config.toml
num_hidden_layers = 10
hidden_size = 512
n_experts = 32
experts_per_token = 3
d_expert = 160
d_shared_expert = 0
hidden_act = "silu"
moe_layers = [0, 1, 2, 3, 4, 5, 6, 7, 8, 9]
router_score = "softmax"
normalize_top_k = true
routed_scale = 1.0
balance_loss = 0.0021
balance_bias = false
router_z_loss = 0.0001
router_bias = true
init_std_router = 0.0349
lr_router = 0.000384
num_attention_heads = 4
num_key_value_heads = 1
head_dim = 128
vocab_size = 9341
norm = "rmsnorm"
norm_place = "out"
norm_eps = 1e-05
positions = "rope"
rope_theta = 10000.0
rope_fraction = 1.0
qk_norm = true
attn_scale = 0.0884
tie_word_embeddings = false
parallel_block = false
init = "uniform"
init_std_qkv = 0.02
init_std_o = 0.00447
init_std_up = 0.02
init_std_down = 0.00223
optimizer = "adamw"
learning_rate = 0.000735
beta1 = 0.9
beta2 = 0.99
weight_decay = 0.14
lr_head = 0.0036
warmup_steps = 354
schedule = "wsd"
decay_fraction = 1.0
decay_shape = "linear"
final_lr_fraction = 0.0
batch_tokens = [32768, 65536, 98304]
max_seq_len = 1024
doc_mask = true
train_tokens = 434900000
max_steps = 7029
dataset = "wikipedia_en"
Below are experts of layer 7 (counted from 0) of a mixture-of-experts language model. Rows are named router (the router's row for the expert), up (a neuron's input weights, with its number) and show model dimensions 256-511. Each number is 200 + 30 x the weight over its row's rms, rounded and kept within 0 to 999.
Before each expert's rows: a language model's description of what the expert responds to. This comes from a sample of Wikipedia text that the model never trained on.

# expert 12
Description: Determiners and modifiers. Articles, possessives and number words opening a noun phrase, mostly after a preposition, such as the, a, its, second, further.
router,221,163,197,213,162,174,228,198,190,169,200,234,236,163,185,162,173,203,202,193,238,240,209,241,174,151,238,241,182,129,165,278,180,190,135,216,162,229,175,234,226,237,252,189,221,234,258,247,191,203,232,229,177,185,189,202,147,213,230,177,243,205,235,182,208,172,211,262,175,163,170,219,185,246,181,270,163,227,200,203,246,142,202,214,221,190,212,174,186,212,171,203,200,177,173,239,203,265,197,205,189,189,248,152,226,166,270,190,226,176,197,244,203,250,248,182,220,192,216,171,212,212,221,226,172,245,184,219,227,171,183,217,157,220,168,196,210,201,166,207,212,210,234,146,202,239,216,206,193,200,247,231,200,241,217,197,159,181,208,189,163,188,232,198,179,257,167,232,241,191,210,169,193,190,231,214,205,241,208,180,201,228,222,187,157,189,221,165,198,178,242,195,217,260,143,183,186,193,192,232,167,178,210,203,204,207,202,157,190,167,231,214,207,222,184,175,173,227,229,125,195,165,182,212,184,279,182,257,223,229,159,201,212,237,240,184,169,178,153,249,209,205,222,189,236,184,241,175,233,172,199,196,209,155,217,211
up9,147,165,176,237,185,183,225,184,207,157,181,193,229,173,184,172,178,177,206,172,136,148,229,152,123,204,191,170,174,242,205,253,140,136,228,208,118,162,253,197,229,247,223,184,103,215,229,232,180,208,188,195,188,189,184,197,193,180,195,185,215,196,204,222,219,196,206,175,264,205,225,246,170,187,181,192,193,219,184,281,219,192,178,204,185,198,174,159,199,212,228,161,218,198,202,196,198,253,203,211,162,142,176,205,188,160,175,232,151,201,255,221,237,198,193,233,206,187,195,236,230,192,216,207,162,240,204,183,242,187,235,150,193,168,196,241,235,216,240,148,166,222,205,193,219,155,158,244,220,151,211,174,191,220,223,156,212,207,222,194,184,234,277,142,281,201,185,208,163,129,195,180,193,213,158,167,233,263,229,155,199,216,224,182,254,199,215,213,167,163,205,203,145,271,185,233,230,217,236,243,204,149,207,174,211,216,155,189,203,209,208,168,152,184,175,158,171,171,191,176,225,273,239,220,203,223,207,233,199,210,211,191,221,225,200,236,169,223,214,213,205,269,213,209,221,192,199,234,250,244,142,175,220,196,248,199
up10,184,245,169,163,247,211,180,191,224,225,180,195,155,222,198,145,199,183,133,273,178,201,167,136,212,200,162,209,207,189,166,222,205,215,200,210,275,231,226,124,190,220,194,232,212,186,189,229,197,252,223,213,208,218,198,182,162,207,177,148,198,275,171,214,228,185,189,170,182,195,252,208,207,196,213,213,179,189,173,182,207,206,235,217,211,232,211,171,246,210,228,213,158,217,160,232,246,216,285,205,245,207,170,199,271,221,209,177,196,164,186,167,223,246,193,197,166,202,171,254,182,260,157,208,247,196,207,204,205,181,180,230,240,177,244,247,191,200,210,175,189,218,179,218,238,238,154,209,223,127,207,185,174,185,193,182,177,211,208,194,174,178,232,200,212,267,204,231,171,185,256,245,234,204,205,204,192,152,162,227,233,233,242,193,172,138,219,172,244,174,186,262,228,188,181,217,184,183,188,220,199,219,237,186,193,176,155,206,143,232,216,201,181,203,240,191,209,199,204,193,171,179,231,207,192,193,267,210,219,198,188,166,232,209,237,184,190,227,207,156,242,249,151,225,175,183,169,158,184,232,223,213,149,199,240,199
up11,236,239,219,168,118,151,190,227,169,240,276,150,193,205,180,209,193,151,210,196,108,169,157,244,182,201,148,239,206,227,259,189,244,182,194,162,204,180,175,215,246,192,204,201,204,245,229,199,144,205,234,201,157,159,223,201,212,198,164,194,192,243,125,225,193,193,243,192,200,208,187,177,179,219,202,168,207,192,220,231,222,215,165,185,194,231,189,171,205,233,256,204,193,223,151,189,202,160,189,182,206,232,184,232,203,215,181,184,177,220,187,177,156,213,223,209,185,193,213,200,245,244,151,186,245,230,178,212,160,180,187,201,215,233,144,206,157,214,231,152,223,200,195,267,208,160,199,207,177,158,181,186,230,197,205,199,213,196,157,179,198,173,227,220,229,240,209,212,191,166,183,238,180,169,231,206,250,152,221,164,180,178,157,160,196,171,182,171,208,189,181,202,230,185,197,188,193,160,201,211,191,223,219,206,196,210,243,251,196,213,163,234,182,213,210,213,227,173,217,219,140,159,165,241,186,208,210,176,186,204,238,156,219,175,211,206,255,196,219,189,218,210,184,178,235,234,204,175,142,205,185,172,207,193,171,220
up12,174,200,218,150,187,227,202,221,163,231,190,245,214,180,190,178,182,187,189,225,176,218,183,221,192,218,195,234,115,207,226,224,183,183,182,218,253,191,251,222,138,182,170,195,207,211,201,238,229,263,173,155,187,193,224,220,242,193,224,160,214,183,182,218,215,203,241,155,188,201,187,255,196,232,167,200,148,201,250,199,172,220,206,245,213,183,199,206,211,137,300,167,231,217,174,205,192,138,266,266,226,227,172,198,128,134,209,243,209,176,116,172,217,167,204,232,212,210,194,196,230,184,168,135,242,179,164,203,215,213,251,179,215,165,201,219,192,191,234,244,257,210,173,215,218,219,180,199,180,231,201,216,141,212,226,231,194,243,213,174,179,253,200,240,189,234,223,201,268,223,189,230,200,157,198,204,216,147,188,230,149,234,253,179,191,192,201,239,197,146,178,181,211,175,187,175,186,201,204,243,213,214,158,160,172,203,210,196,193,225,182,182,191,159,200,164,212,253,222,254,188,195,181,208,205,181,147,160,214,209,192,209,247,191,226,188,205,216,229,181,214,233,170,179,196,197,186,160,240,134,210,184,229,211,210,204